python train.py --num_hidden_layers=8 --hidden_size=192 --n_experts=96 --router_score="sigmoid" --rope_fraction=1.0 --init_std_qkv=0.0567 --init_std_o=0.0567 --init_std_down=0.0 --beta2=0.99 --decay_shape="linear" --batch_tokens=131072 --z_loss=1e-05
Below are experts of layer 2 (counted from 0) of a mixture-of-experts language model. Rows are named router (the router's row for the expert), gate (a neuron's input weights, with its number), up (a neuron's input weights, with its number), down (a neuron's output weights, with its number) and show model dimensions 0-191. Each number is 128 + 24 x the weight over its row's rms, rounded and kept within 0 to 255.
After each expert's rows: "gets" lists some tokens that make up at least twice as much of what it gets as of all text; "mostly gets" lists some tokens that are sent to it at least half of the time. This comes from a sample of Wikipedia text that the model never trained on. Tokens count by the router's weight.

# expert 46
router [123 118 132 126 113 148 117 124 134 156 136 118  72 138 164 129  90 122 141 115 133 130 161 116 114  98 109 100 163 125 113 162 155 139 132 149 183 104 152 153 115 108 125 107 136 107 197 165 117  92 139 142 114 108 115 153 120 128 166 153  94 146  89 141 124 130 106 127 152 149 174  88 161  94 152 121 117 145 132  82 136 109 123 132 132 145 111 139  94 171 131 146 120 124 134 117  70 104 114 157 160  86  95 120 145 116 106 142 121 143 143 111 150 138  90 108 108 125 161 129  97 178 109 105 118 128 150 147 126 144 160 158 100 118 103  95 126 155 133 134  81 135 129 148 129  97 116 157 145 121  89 138 124 137 174 137 109 171 144 111 167 127  99 134 141 115 170 121 106 118 135 141 123  82 135 149 132 120 147 122 102 137 114 104 175  84  99 148  89 160 185 103]
gate0 [156 125 131 122 164 129 115 143 145 132  95 138 144 113 143 131 142 120 128 115 132 131 124 149 133  87 194 110 137 154  95 130 118 168 167 145 125 108 129 122 131 127 119 123 110 189 139 155 118 125  89 138 154 122 138 161  97 147 124 128 121 108 139 136 172 120 107 151 146 147 175 151 110  99 140 163 112 153 144 124 133 154 131  96 144 155 112 122 138 141 113 111 122 126  88 123 124 138 160 137 127 138 108 105 205 144 139 122 140 132 129 130 159 134  99  68 128 127 168 154 139 130 102 118 168 108 132  96 109  93 135 138 166 133 142 134  96 138 138 119 113  98  86 127  69  58 152 127  80  95 127  87 112 109 106  94 152 120 120 141 173 122 114 110 172 151 168 129 120  78  98 129 130 159  96 121 116 126 125 112 170 126 127 171  86 126 128 122  84 118 161 139]
up0 [130 113 111 120 150 101 124 162 145 123 110 120 125 152 100 134 126 124 135  84 142  67 172 103 138 124 169 103 110 159 143 154 115 143 155 130 163 105 140 142 124 129 107  61 125 144 115 147 106 133  58 149 143 137 121 113  82 140 127 124 151 126 115 169 149 138 118 148 144 121 148 151 103 139 126 134 114 154  83 135 134 183 125 127 145 150 108 135 121 153 114  68 129 155 111 114 111 104 160 117 146 132 110 102 142 121 134 160 157 132  79 115 127  99 108 115 129 116 146 148 131 137 125  98 123 152 100 121 121 141 154 112 115 132  94 124 102 116 121 115 135  59 122 114  99 106 106 122  72 121 157 132 117 100 130 108 146 127  85 137 203 120  91  74 171 163 167 111 122 125 137 132 138 148 103 143 127 146  89 120 146 128 120 151 119 163 127 163 138 143 137 185]
down0 [117 132 100 107 156 134 108  92 124  86 149 111 117 134 122  89 132 125 103 115 122 115 172 109 131 116 138 153 128 184 130 105 148  89 124 146 148 128 122 114 128 144 153 101 150  70 129 148 130 159 101 145 136 155 122  75 134 126 119 117 128 136 125 145 124 121 136 110 109 138  77 169 109 149 120 144 184  74  62 102  68 134 123 142 131 104 132 121 154 122 142 159 174 141 109 136 134 111 109  92 148 140 151 115 153 118 143  82 119 137 146 118 121 113 114 133 150 157  99 132 135 143 114 131  70 139 161 105 143 121 100 114  77 168 138 128 129 127  94 120 163  89 132 104 164 149 113  92 155 124 144 141  94 108 144 140 100 122 134 132  93 134 128 119  89 133 120 140 164 163 142 121 131 166 144 113 168 156 138 145 153 126 122 116 130 110 144 146 136 185  58 150]
gets: "ing", "ed", "ure", " such", "ating", "able"
mostly gets: "ing", " such", "ating", "ling", "ending", "ious"

# expert 59
router [114 141 133 159 126 171 158 112 164 102 153 140 125 132 138  77 112  82 108 115 162 130 143 169 112 116  87 141 124 156 131 148 131 140 111 142 174 153 122 144 121 120 144 156 101 137 145 156 138 111 105 128  64 108 155 109 136 132 164 112 111  97 143 156 137 127 113 155 145 156 146  90 123 141 100 171 103 104 107 126  49 131 160 165 140 138 119 129 132 154 119 169 146 107  94 137 128 144 108  95 119 138 120 105 157 105 154 147 107 104 164 113  88  98 127 105  69 110 186 123  85 126 142 112 142 106 153 116 123 110 109 176 126 133 114 137 177 132 130 131 106 109 137 120 109 103 144 163 137 152 154 121 118 132 151 129 169 132 146 129 138 113  93 150 102 136 115 116 137 141 101 152 132 123 122 162 156  81  97 156 147 166  80 133 112 100 118 137 132 168 127 134]
gate0 [122 160 127 120 149 125 114 138 142 105 146 114 122 125 153  96 129 119 153 161 161 170 144 178 132 155 132 121 119  90 150 119  94 145 100 152 123 139 118 153 140 150 128 159 146 172 152 127 122 136  90 159 113 111 129  98 148 136 143  79 161 135 108 132 129 142 140 139 120 160 120 132 104 128 128 140 148 135 106  50 116 130 141  88 102 123 151  90 172 144 113 152 146 101 145 136 158 176 131  92 119 111 110 132 154 152 118 170 117 157 154 174 128 136 162  78 133 147 113 118 159 152 150  92 146 135 150 141 129 132 148 146 141  96 152 144 153 125  98 104 182  79 156 127 130 117 124 110 104 121 127  98 118 110 185 148 144 111 184 114 127 159  99 148 154  92  99 115 102 112 115 125  86  97 101 123 149 167 102 121 125 136 127 104 109 106 136 137 135  81  88 154]
up0 [137 161 133 116 177 115 138 134 126 131 146 117 119 114 120 131 129 136 139 112 134 170 141 161 134 104 129 136 163 129 143  97 113 159  94 132  92  71 120 120 140 144 109 144 134 163 150  94 135 167 115 162 113 118 156 124 136 135 158 128 134 152 120 194 133 153 155 121 101 149 122 120 132 144 145 121 118 128  90 140  92 132 140 111  89 103 130  93 111 142 133 150 129 110 149 110 138 159 138 111 134 107 126 118 147 129 183 155 109 139 100 144 166 133 142 107 153  88 117 131 138 110 140 118 110 171 161 165 146  87 123 165  87  61 143 153 146  67 102 131 150 177 146 121 135 126 121 126 114 147 118 106 104 100 126 127 127 119 160 150 141 140 110 143 147  73 153 121  81 179 118 146  93 110  87 114 154 150 116 158 172 161  77 119 155 108 171 150 135 121 109 139]
down0 [110 152 130  94 136 156 150 102 126 125 102 143 121 158 130 118 120 130  88 140 110 126 150  95 125 122 119 134 138 132 133 155 158 166 123 122 165 137  94 115 142 128 156 135 141  86 132 138  76 138 155  89 143 138 128 146 100 129 131 140  85 146 141  79 103 140 131 173 171 121 128 120 125 141 119 133 114 146 188 124 156 128 134  69 127 129 165 150 136 135 158 159 164  98  96  91 140 116 147 119 127 160 149 132 136 126 157 114 115 128 192 161 115 117 102  86  96 140 176 116 176 150 147 156 159 116 125 142 133 186 137 149 146 149 141 122 124 100 110 124 150  98 141 139 117 184 158 130 142 157 167 112 138 103 136 147 163 112 110 123 149 127 139  91 131 142 144 136 144 112  80 133 127 135 133 133 109 145 104 135 129  86  67 147 117 184 126 172 132 112 175 115]
gets: "S", " S", "L", "N", "l", " N"
mostly gets: "S", "L", " S", "D", "R", "l"

# expert 19
router [118 148 127 123 134 175 152 129 150 108 164 142 110 153 139 118 104  93 108  95 118 137 122 148 159 133 157 124 112 122 139 138 129 161 100 175 171 168 118 158 129  80 145 144 134 130 129 140  98  80 144 141  84 116 147 107 131 161 163 122 117 170 160 136 133 153 106 181 134 117 154  36  88 126 128 148 111  98 121 128 138 136 115 117 130 113 123 150 143 116 104 154 103 129 135 122 150 163 123 124 134 115 132 114 171 130 151 140 126 150 160 154 123 147 110 114  60 136 196 115 101 116 155 148 135 114 119 125 140 124 123 182 134 113 122 132 177 119 146 129  98 161 118 111 131  90 114 168 138 108 139 143 108 122 141 150 127 143 128 163 147  97 107 137 107 104 157  88 167  89 117 124 126 110 140 141 126  71 129 103 107  94 120 105 122 149 139 124 136 175 161 140]
gate0 [154 162  72 166 100 156 140 157 173 154 130 163 122 130 111 150 127 142 148 117 116  68 141 131 145 142  89 132 127 101 102 146 117 127 115 114 163 117 150 119 123 184 129 129 162 116 100 131 156 142 115 135  78 124 137 133 126 113 152 131 119 158  95 163 139 100  92 125 143  97 131 112 123 128  74 131 128 112 160 143 130 172 103 137  99 160 147 139  95 130 123 119  98 116  99 151 127 138 127 128 102 118 147  97  98 138 104 162 123 132  84 137 129 127  95 137 144 120 137 155 141 144 139 144 145  65 137 118 140 127 110 176 129 112 115 119  93 192 136  96  99  90 143 130 124 128 142 136 140 169 157 150  98 102  89 123 159 139 170 122 151 131 143 113 187 145  88 135 110 113 121 123 103 119 108 105 149  89 114 121  88 102 149 108 173  97 118 131 131 166 149 102]
up0 [130 143 109  93 139  98 155 134 151 101 150 139  98 157 122  80 166 118  97 124 104 103 123 140 141 123 104 113  94  52 133 153 141 126 102 100  96 127 102 145 126 141 104 105 149 148 141 135 101 110 126 100 111 148 116 147 130 115 130 153 112 127  98 130 107 152 120 122 154  91  84 113 127 115  98 141 127 125 127  99 118 139 130  94 111  86 110 141 109  89 141 120  58 147 150 123  91 105 140 140 117  98 158 120 145 118 124 121 119 127 146 150 183  89 100 140 110 132 146 156  89 161 148  98 128 121 127 138 122 135 107 112 115 150 112 144 117  80 116 137 126  46 144 172 128 150 107 166 138 101 149 134 118 101 123 130 152  84 155  99 149 150  88 151 126 130  96 132 108 111 131  72 113 109 185 144 130 130 152 163 161 124 164 129 115  92 107 110 145 133 105 122]
down0 [131 152  94 164 146 106 137  99 138 156 160 133 128 138 141 134 131 136 113 119  98 135 123 164 122  85 109 120 143 149 158 138  97 134 133  81 149 122 101 108  90 133 137 106 146 106 121 121 156  99 124 118 171 128  77 103 120 140  93 122 118 137 119 104 134 141 178 154  87 136 148  92 129 147 152 101 118 116 113  88 133 134 144 114 140 129 136 114 108 158 152  98 120 165 120 102 165 124 159 150 131 169 131 115 106 197 101 111 107  89 155 107 101 123 145 118 134 132 156 196 135 143 129  71  71 145 147 110 116 140 148 121 107 144 118 119 129 150 116 164 118  82 136 147 141 142 155  68 134 127  97 114 102 171 117 169 147 129 125 154 147 139 146 166 100 180 120 148  86 128  91 150 123 126  79 132 146 135 129 144 167 150 127 128 141 140 157 146 101 106 116 129]
gets: " G", " R", " M", "m", "M", "c"
mostly gets: " G", " g", " C", " F", " R", "m"

# expert 78
router [120 132 157 109  98 131 148  75 160 174 143 100 134 143 134 111 105 105 115  98 138 153 136 178 144 157 116 122 148 153 148 143 163 137  82 145 171 154 144 156 124  86 125 120 119 105 114 125 124 123 146 120 128  85 116 116 124 135 135  91 133 168 151 144 116 139 140 141 128 157 129  73 118 145 117 118 110  93 128 134 142 100 109 152 132 126 144 143 101 145 157 137 136  92 135 161 110 161  92 114 165 138 135 107 149 140 142 126 105 179 132  97  91 132  94  82 125 135 165 128  67 161 127 113  76 104 189 109 131 145 176 133 165 131 133 102 182 171 141 127 124 121 135  95 104 136 103 131 127 131 148 118  87 117 128 138 177 123 171 111 153 125 118 170 133 138 156 117 124 105 124 141 139 147 131 140 162 122  98 114 144 161 136 135 182 100 115 119 145 156 116  93]
gate0 [170 120 156 102 116 106 105 112 144 119 109 120 107 151 144 141 111 138 134 137 110 113 107 187 142 131 160 176  96 139  99 116 141 147  94 147 105 151 136 151 118 150 117 130 162 106 161 155 104 119 102  83 139 126 107 136 153 116 105 163 140 132 139 116 132 158 144 160 112 123 126  83 164 100 159 137 190 128  63 157 172 128 167 128 137 113 126 121 161 130 149 113 139 113 110  84 135 170 117 165 106 112 108 154 153 106 116 149 155 148 130 152  77 130 107 135 125 174 162 131 150  99 114 120  92 122 107  89  96 140 120 106 103 140 149 119 105  65 123 119 130 143 145 134 153 159 107 103 131 147 142 148 149 135 125 172 123 110 133 150 163 161 147 120 142 114 115 140 143 123 140 163 138 157 147  61 129 134 148 128 106 138 138 124 117 130 143 170 147 124 191 137]
up0 [131 138 119  85  97 106 138 124 145 107  85  85 116 112 132 108 110 131 111 118 141  82 118  99 139 147 153 121 135 134 100 166 119 153 128 110 103 133 134 122 151 172 153 135 138 150 132 175 145 119  95 120 122  94  95 138 156 112 145 117 142 126 125 130 115  79 181 146 118  97 117 110 136  75 157 132 150 130  42 146 137 126 132 113  84 103 109 118 151  97 155  82 166 107 155 112 123 124 141 160 100  96  88 137 116 121 130 128  95 152 157 100  97 108  90 155 148 136 169 158 140 117  82 173  98 113  93 112 125 157  81  95 117 132 125 127  92 134 112 121 123 123  93  90 119 145  99 116 134 152 121 125 126 118 161 112 103 132 160 137 141 174 120 117 138 105 144 136 118 112 117 149 134 139 103 116 149 119 187 131 144 151 128 133 104 119 154 140 108 114 180  97]
down0 [130 130 122 124 164 147 103 132 102 150 137 137 151 120 122 132 150 130  92 131 141 106 149  98 105 128 117 156 113 139 151 133 145 127 130 107 153  76 113 142 110  88 104  78 116  96 142  61 122 125 157 139 106 136  84 160  77 159 169  52 146 143 136 113  81 126 158 100 152 123 165 154 125 174 152 141 123 133 150 150  85 138 122 116 130 142 148 119 138 136  88 128 113 100 140 167 130 123 124 119 146 131 133 130  81 136 127 102 122 111 157 117 141 120 122 157 108 122 121 151 117  82 117 108 188 125 128 126 136 116 183 145  86 112 124 118 126 158 142 137 113 136 133 130 103 123 126 116 156 103  96 145 152 140 108 109 119 144 140 110 152 147 119 144 140 121 141 104 140 143  65 171 115 122 172 162 110 141 117 104 112  73 157 133 134 143  99 118 152 129  55 138]
gets: "-", "==", "===", "–", "|", "===="
mostly gets: "-", "==", "===", " ==", " ===", "===="

# expert 71
router [111 130  94 129  49 184 160  90 136 132 125 130 130 111 149 114 123 120 144 128 132 174 166 126 119 148 152 137 101 115 146  95 145 140 138 164 143 145 140 159 106  99 140  93 102 139 136 150 111 125 111 129 136 112 158 168 116 116 111 121 115 162 121 108 128 104 103 116 159 129 153 112 110 116 154 138 109 109 126  94 125 137 122 147 149 127 151 144 135 136 114 128 165 109 100 164  70 180 114 110 157 126 121 116 200 131  76 124 134 172 154 120 145 153  93  99 147 103 120  90 150 149 150  86 113  79 139 129 118 133 108 154 176  94 118  78 147 149 138 137 111 100 105 115 181 116 137 130 122  85  92 133 117 159 126 147 163 122 130 133 150 111 106 152 121 138 139 108 122 110 115 173 114 121 115 140 154 110 134 121 105 154 106 145 188 126 153 107 148 124 158 119]
gate0 [111 113 141 136 134 131  92 154 100  61 140 145 126 135  79 134 129 134 142 126 132 138  95 147  98  94 138 132 138 138 102 162 158  95 103 118 123 131 171 142 125 160 131 125 104 116 169 135 140 103  94 157 146 121 145 107 173 150 169  94 190 112 125 133 106 126 121 132 147 134 147 115 132 115 163 149 149 125 104  96 134 122 167 162 131 104 206 130  90 101 139 158 142  72 140 163 147 137 165 133 106 114 116 128 160 145 109 124 170 124 163 127  90 111 140 148 151 132 103 142  92 114 107 120 162 128 109 103 138 125  97 102 143 132 121 134 154 139 122 102 159 137 139 163 118  83 132 128 104 141 121  97 121 124 173 102  93 106 126 122 139 114 119 167 157  95  99 130 163 154 100 152 144 158 130 115  93 123  97 176 125 100 124 132 135 167 175 153 133 140 122 149]
up0 [132 179 146 116 167 147 135 151 173 170 141 165 122 176  84  85 135 142 128 110 151 167 144 112 151 170 112 120 144 126 124 102 123 145 138 140 181 147 132 126 124 100 158 129 202 149 123 135 132 127 109 116 169 118 100 103 127  69  95 148  88 133  97 182 140 157 154 131 104 125 140 117 131 135 151 108  99 126 140 135 120 112  77 167 145 145 150 117 154 150 138  93  99 186 137 109 105 139 133 154  95  97 164 140 108 106  97 145  94 149  96 134 126 135 119 133 108 115 107 124 142 120 141 133 120 131 102 137 149 143 131 136 140  86 128 151 129  95  92 148 142  90 139 178 126 121 109 124 129 124 120 156  91 102  95 128 165 143 100 126 137 137 114 126 136 137  99 143 127 156 129 117 124 120 185 108 138 155 148 135 100  93 109 116  87  79 124 124 124 134 129 108]
down0 [101 155 153  85 180 153 114 116 143 158 154 130 142 142 118  85 139 166 140 139 112 146 119  88 119 145 136 117 106 144 128 142 159 134 133 123 118 162 118 127 123  98 126  87 132 141 155  90 120 109 138 129 143 131 117 169 124 131 113 123 164 106 114 117 153  96 146 177  76 138 154 153 148 143 116 126 122 131 116 148 115 115 130 167 112 112 125 117 135 143 130 136 109 135 119  96 108 124 106 212  94 106 133 130 122 192 134  90  55 158 116 152 113 163 103 106 158  99 118 104 124 139 139 128 110 125  80  84 128 135 104 113  90 104 119 125 142  87 109  98 141 119 124 155 120  96 126 141 117 130 120 131 112 119 162  86 135 146 181 109 150 144 111 128 116  83  65 153 139 117 148 128 138 110 113 143 136 152 165 118  71  94 124 162 123 106 109 123 116 115 103 115]
gets: " of", " to", " de", " Of", " about", " also"
mostly gets: " of", " Of", " to", " surrounding", " von", " Among"

# expert 60
router [134 110 114 159  87 169 136  89 147 139 139 136 146  92 174  97 129 110 109  80  99 133 147 155  87 103 119 132 155 128 107 109 147 115 112 160 155 158 110 130 122 116 153 102 136 118 127  95 135 107 182 126 123 110 110 116 128 160 156 155 137 134 104 133  81 160  97 110 151 119 159 114  82 113 135 169 104 112 107 104 106 168 117 173 170 122 117 147 156 182 141 137 176  95 100 138 118 160  90 137 157  94  84 113 107 115 102 107 151 111 127 171 104 167 114 106 102 117 148  95  98 113 120 150 141 118 137 106 140  96 172 126 164 116 159 142 139 146 136 150 127 139 138 150 106 111 132 164 144 146  90 181 101 125 162 160 121 130 141 168 144 127 125 143 133 138 144 147 173 132 110 145 101 106 133 116 115  98 111 144 135 127 117 124 126  99 115 104  91 100 140 113]
gate0 [122 129 147 168 152 109 134  86 121 105 148 109 192  69 140 132 115 119 125 131 113  90 143 119 147 140 112 126 137 113 101 126 140 116 150 133 154 132 109 118 109 134 162  98 140 143 135 111 129 125 136 124 123  96 107 121 136 111 171 114  99 160 118 101 132 138 176 131 143 144 151 106 134 122 147 166 178 111 125 135 130 155 133 111 170 118 150 153 104  84 143 114 137 106 126 150 127 129 154 129 145 118 127 117 111 117 142 132 114 106  90 154 115 115 143  93 175 125 122 150 141 145 125 109 109 155 105 104 108  89 149 159 182 121 128 132 142 127 108 104 125 114 128 141 118 159 104 107 105 107 124 102 185 162 205 133 119 116 145 128 124  53 139 158 119 114 136  62  81 106 136 168 111 107 117 107 127 125  88  89  95 108 150 146 126 103 171 127 113 179  84 129]
up0 [ 88 130 114  95 103 129 138 165 151  97 139 110  98 163  99 150 119 146 126 152 138 148  99 159  88 153 148 126 151 103 122 100 130 122 111 160 120 148 122 149 160 159 139 147  84 102  84 159  94 171  93 118 110 168 149 146 166 124 126 137 123 152 108 176  98 126  90 111 104 142 140 104 106 138 123 119 116 146 142 141 178 141 122 129 128 128 143 104 140 140  99 143  67 139 117 125 161 107 142 123 105 125 152 120 162 126 112 166 160 145 139 141 128 147 109 153  70 130 148  92 106  94 115 127 113 130 136 120 127 151 122 147 112 130 176 140 112 144  92 117 164 130 110 107 169  99 140 170 166 103 129 138 137  88 101 145 166 138 125  87 140 136 106 162 141 130 131 159 152 163 159 116 105 134 125 107 169  86 180 106 125 173 129 144 108 126 112 125 155 109 100  92]
down0 [149 155 115 161  98 149 136 111 139 126 178 106 153 127 125 127 157 144 143 149 125 116 137 118 118 155 152 155 124 137 167 135 165 147 123 158 134 179 114 100 167 122 146 128 121 116 157 135 114 160 114  75 163  95 149 133 169 106 100 151 121 131 137 101 203 127 113  93 136 156 122 100 109 132  82 140 129 157 105 155 152 122 138 128 131  83 128 146 145  94 132 140 118 136 100 148 124 151 128 118 109 108 133 128 153 128 110 132 166 112 123 148 106 124 107 163 129 141 179 151 107  85 112 125 168 119 131 145 104 126 132 167 133  87 143 169 155 136 150  78 127  95 137 165 136 140 126  86 169 151 149 134 124 141 183 154 164 157 127 111 106 102 107 134  90 115 114 139 145  89 110 164 115 166 105 164 173 151 145 107 107 119 126 143 157 102 142 114 150  96 102 150]
gets: "ed", "th", "st", "nd", "rd", "ard"
mostly gets: "th", "nd", "rd", "st", "ed", " Th"

# expert 73
router [132 138 107 146 106 118 108 116 157 132 137  91  95 175 116  90 136 117 146 117 133 141 143 147 148 152 114 116 119 164 134 133 164 146 109 139 149 127 114 136  99  94 117 118 129  72 124 116 120 130 112 115 109  98 121 124 134 123 120 107 124 140 148 105  86 122 126 125 114 138 122 129 106 118 109 100 125  63  85 116 138 111 101 100 118 123 148 184 112 128 127 143  95 115 137 149 109 130 138 157 179 140 112 129 128 153  98 138 132 124 150 155  95 139 107 115 119 168 139 117  78 161 135 115 102 124 160  94 135 136 157 134 147 112  91  91 145 127 180 141 115 132 165 108 124 119 117 139 124 107 157 130  79 124 177 134 146 148 180 152 154 114  80 116 162  85 200 117 152 128 114 167 124  87 118 151 138 122  80 179 147 172  94 124 180 132 119 107 122 159 118 102]
gate0 [121 123 109  68 115 133 129  93 114 161 143 150  99 121 134  94 139 124 129 126 112 137 104  99  94 125 127 107 124  97 108  58 138 148 136 123  96 145 132 148 145 111 132 156 146 121  80 109  96 127  87 106 145  89 115  91 128 108 169 101 132 112 158 123 175 131 100 164 128 110 125 103 120  81 143 103 125 152 127 165 144 124 181 123 163  69 145 138 127 139 147 132 146 116 118  90 148 114 130 113  56  85 130 122 145 138 153  96 102 128 127 148 127  93 110 183 127 129  98 124 126 145 150 125 128 151 148 164 110 151 122 107 110  93  98 134 169 141 168 151 143 115 162 140 107 100 128 134 143 120 122 121  89 117 130 155 117 132 104 118 139 149 117 105 145 107 116  89 102 145 170 136 133 115 131 140 127 158  98 156 105 148 134  92 144 186 140 149 151 129 181 118]
up0 [135 137 130 104 115 127 136  96 122 118 145 132 169 107  69 130 106 114 103 119 155 151 164  90 121 152  78 164 148 159  69 129 116 146 150 128 146 132 136  90 124 113 152 126 139 148 100 121 118 110 111 141 100 131  97 126 122 139 113 152  60 156 103 149 161 121 120 112 167 145 139 112 111  99 120  96 138 108 140 153 160 136 185  93 120 118 132 139  97 135 163 118 141 146 161 186 159 160 183 109 127 147 151  79 115 125 135 113 130 131 147 140  91  96 112 129 139 128 127 114 116 154 155 147 142 126 131 142 144 145 103 134 148 157 125 121 156 139 135 111 165 137 162 102 143 139 143 136 110 145 127 138  95 144 108 108 129 101 123 140 119 121 113 102 159 133  99 173 108 145  99 130 164  65 165 126 155 117  86 184 163 126 129 166 162 146  98  97 139  97 112 119]
down0 [122 135 159 139 105 131 158 174 102 117 116 150 143 129 134 149 139 136 123 110 139 108 116 134 153  97 104 138 105 111 146 141 139 113  62 133 221 143 101  98 123 150 164  82 129 144 151 108 152 125 162 130  90 134 158 198 130 101 135 158 148 151 104 155 127 158 141 130 119 125 148 112 118 116  99 122 123 144 142  90 136 107 118 147 162 130 124 130 179 146 141 128 171 124 150 187 129 198 138 124 140 107 148 151 118 100 162 139 126 141 109  90 149 131 164 106  79 121 164 144 133 119 121 110 150  93 150 129 149 151 147 157 126 143 126 123  79 127 126 135 109 113 154 154  87  84 121  80  85 144  89 120 162 133 152 105 115 147 170 103 144 113 146 128 127 121 105 165 107 127 132 138 120 109 132 129 153 163 155 122 106 137 117 117 111 111 140 122 114 150 131 133]
gets: "|", "-", "\n ", " •", " -", " *"
mostly gets: "|", "\n ", " •", "|---|---|", " *", "\n   "

# expert 86
router [ 76 100 107 147 115 120 103 125 162 150 121 125 123 110 138 151 109 134 148 109  99 129 162 135 154 151 133 161 125 161 155 138 186 139  97 134 117 135 112 141 114 127 151 105 160 144 130 123 140 100 187 152 122 106 127 145 142 144 141 130  91 141 102 105 126 130  96 139 127 152 148 111 132  85 140 104 113 116 103 115  79 137 134 118 113 200 135 105  97 172 173 133 172 120 120 164 131 125 104 127 128  88  87 114 180 105 154 138 132  84 147 171 118 158 103 119  91 124 149 118 107 160 129 110 121 118 168 106 156 117 162 129 165 128 134  97 118 121 140 158 103 112 156 161 112 108 118 115 131 111  97 140 133 105 150 121 141 121 133  78 152 124 109 170  94 165 137 106  94 121 103 139  84 120 162 155 122 117 138 132 159 119 126 144 158 132 102 108  79 175 160 131]
gate0 [118 141 105 144  99  89 137 115 126 160 118  93 138 115 146 131  84 137  98 150 142 121 163 120 119 132 139 151 177 162 135 115 104 115 133 134 112 100 125 129  69 143 117 118 111 153 105 143 156 122 136 132  90 134 139 124 137 133 147 166 126 124 124  88 102  98 109 120 126 114 118 142 133  87 159 121 112 188 136 120 150 147 160 140  89 141  96 138 149 124 122 156 118 114  97 152 166 137  75 117 154 167  88 118 133 136 159 140 138 145 118 134 112  94 149 141 108 135 111 138 162 155 122 143 129 166  83 135 123 118 124 129 114 102 117 169 155 175 125 177 137 124 112 141 100 170 149 105 121 105 100 133 113 164 110  95  92 160  81 101 110  98 112  91 129 137 168  91 103 116 138 114  77  89 148 143 111  86 158 157 118 116 144 162 127 144 113 162 173 156 169 147]
up0 [126 116 136 128 123 134 142 108 125 124 115 139 116  97 183 111 127 124 160 153 153 136 112 108 136 162 115 187 153 120 145 121 128 146 104 172 152 117 127 148  79 135 128 170 106 101  97 173 127 110 146 163 118 141  52 113 141 115 116 120 104 112 138 142 118  99 139 121 148 137 104 142 101  86 126 145 127 156 129 172 172 133 118 114 123 113  87 116 131 156 140  88  46 125  82 136 128 117 161 114 122 156 120 135 122 141 112 153 133 128 128 170 109 113 151 134 160 127 128 135 154 120 152 142 127 110 149 113 116 173 117 140  97 124 125 113 164  92 106 129 155  83 124 108 120 128  82  85  76 129 126 101 141 126 141 132 129 153  79 141 128 105 107 137 106 173 124 126 113  91 136 125 129 137  96  90 109 141 134  93  97 168 150 160 133 170 108 136 135 173 112 166]
down0 [ 62 132 145 131 179  93 108 144 125 114 112 140 114  96 118 140 115 122 126 144 130 110 145 163 136 133 148  81 151 102 163 120 111 118 130  96 148 136 119  96 157 100 136 141 140 116 141 108 162 157 109 147 106 155 139 135 136 158 118  83 107 129 161 131 131 152 140 109  89 113 137 183 139 103 138 123 120 171  86 120  94 131 162 188  88 142  73 126 141 134 152 111 116  79 141  78 131 157 107 106 135 102 109 160 130 124 126 168 153 119  80 110 139 125 152 129 123 145 106 109 121  92 142 171 136 102 137 135 117 113  71 142 123 141 112 135  78 113 121 132 138 136 114  76 149 119 129 158  77 175 137 143  92 118 141 138 121  88 151 113 127 137 130 107 154 154 124 103 113 145 138 168 100 134 105 133 108 154 148 117 143 112 126 133 152  98 113  85 100 152 119  95]
gets: "ing", "ate", "ed", "ation", "ated", "ating"
mostly gets: " north", "ating", " east", " military", " south", " west"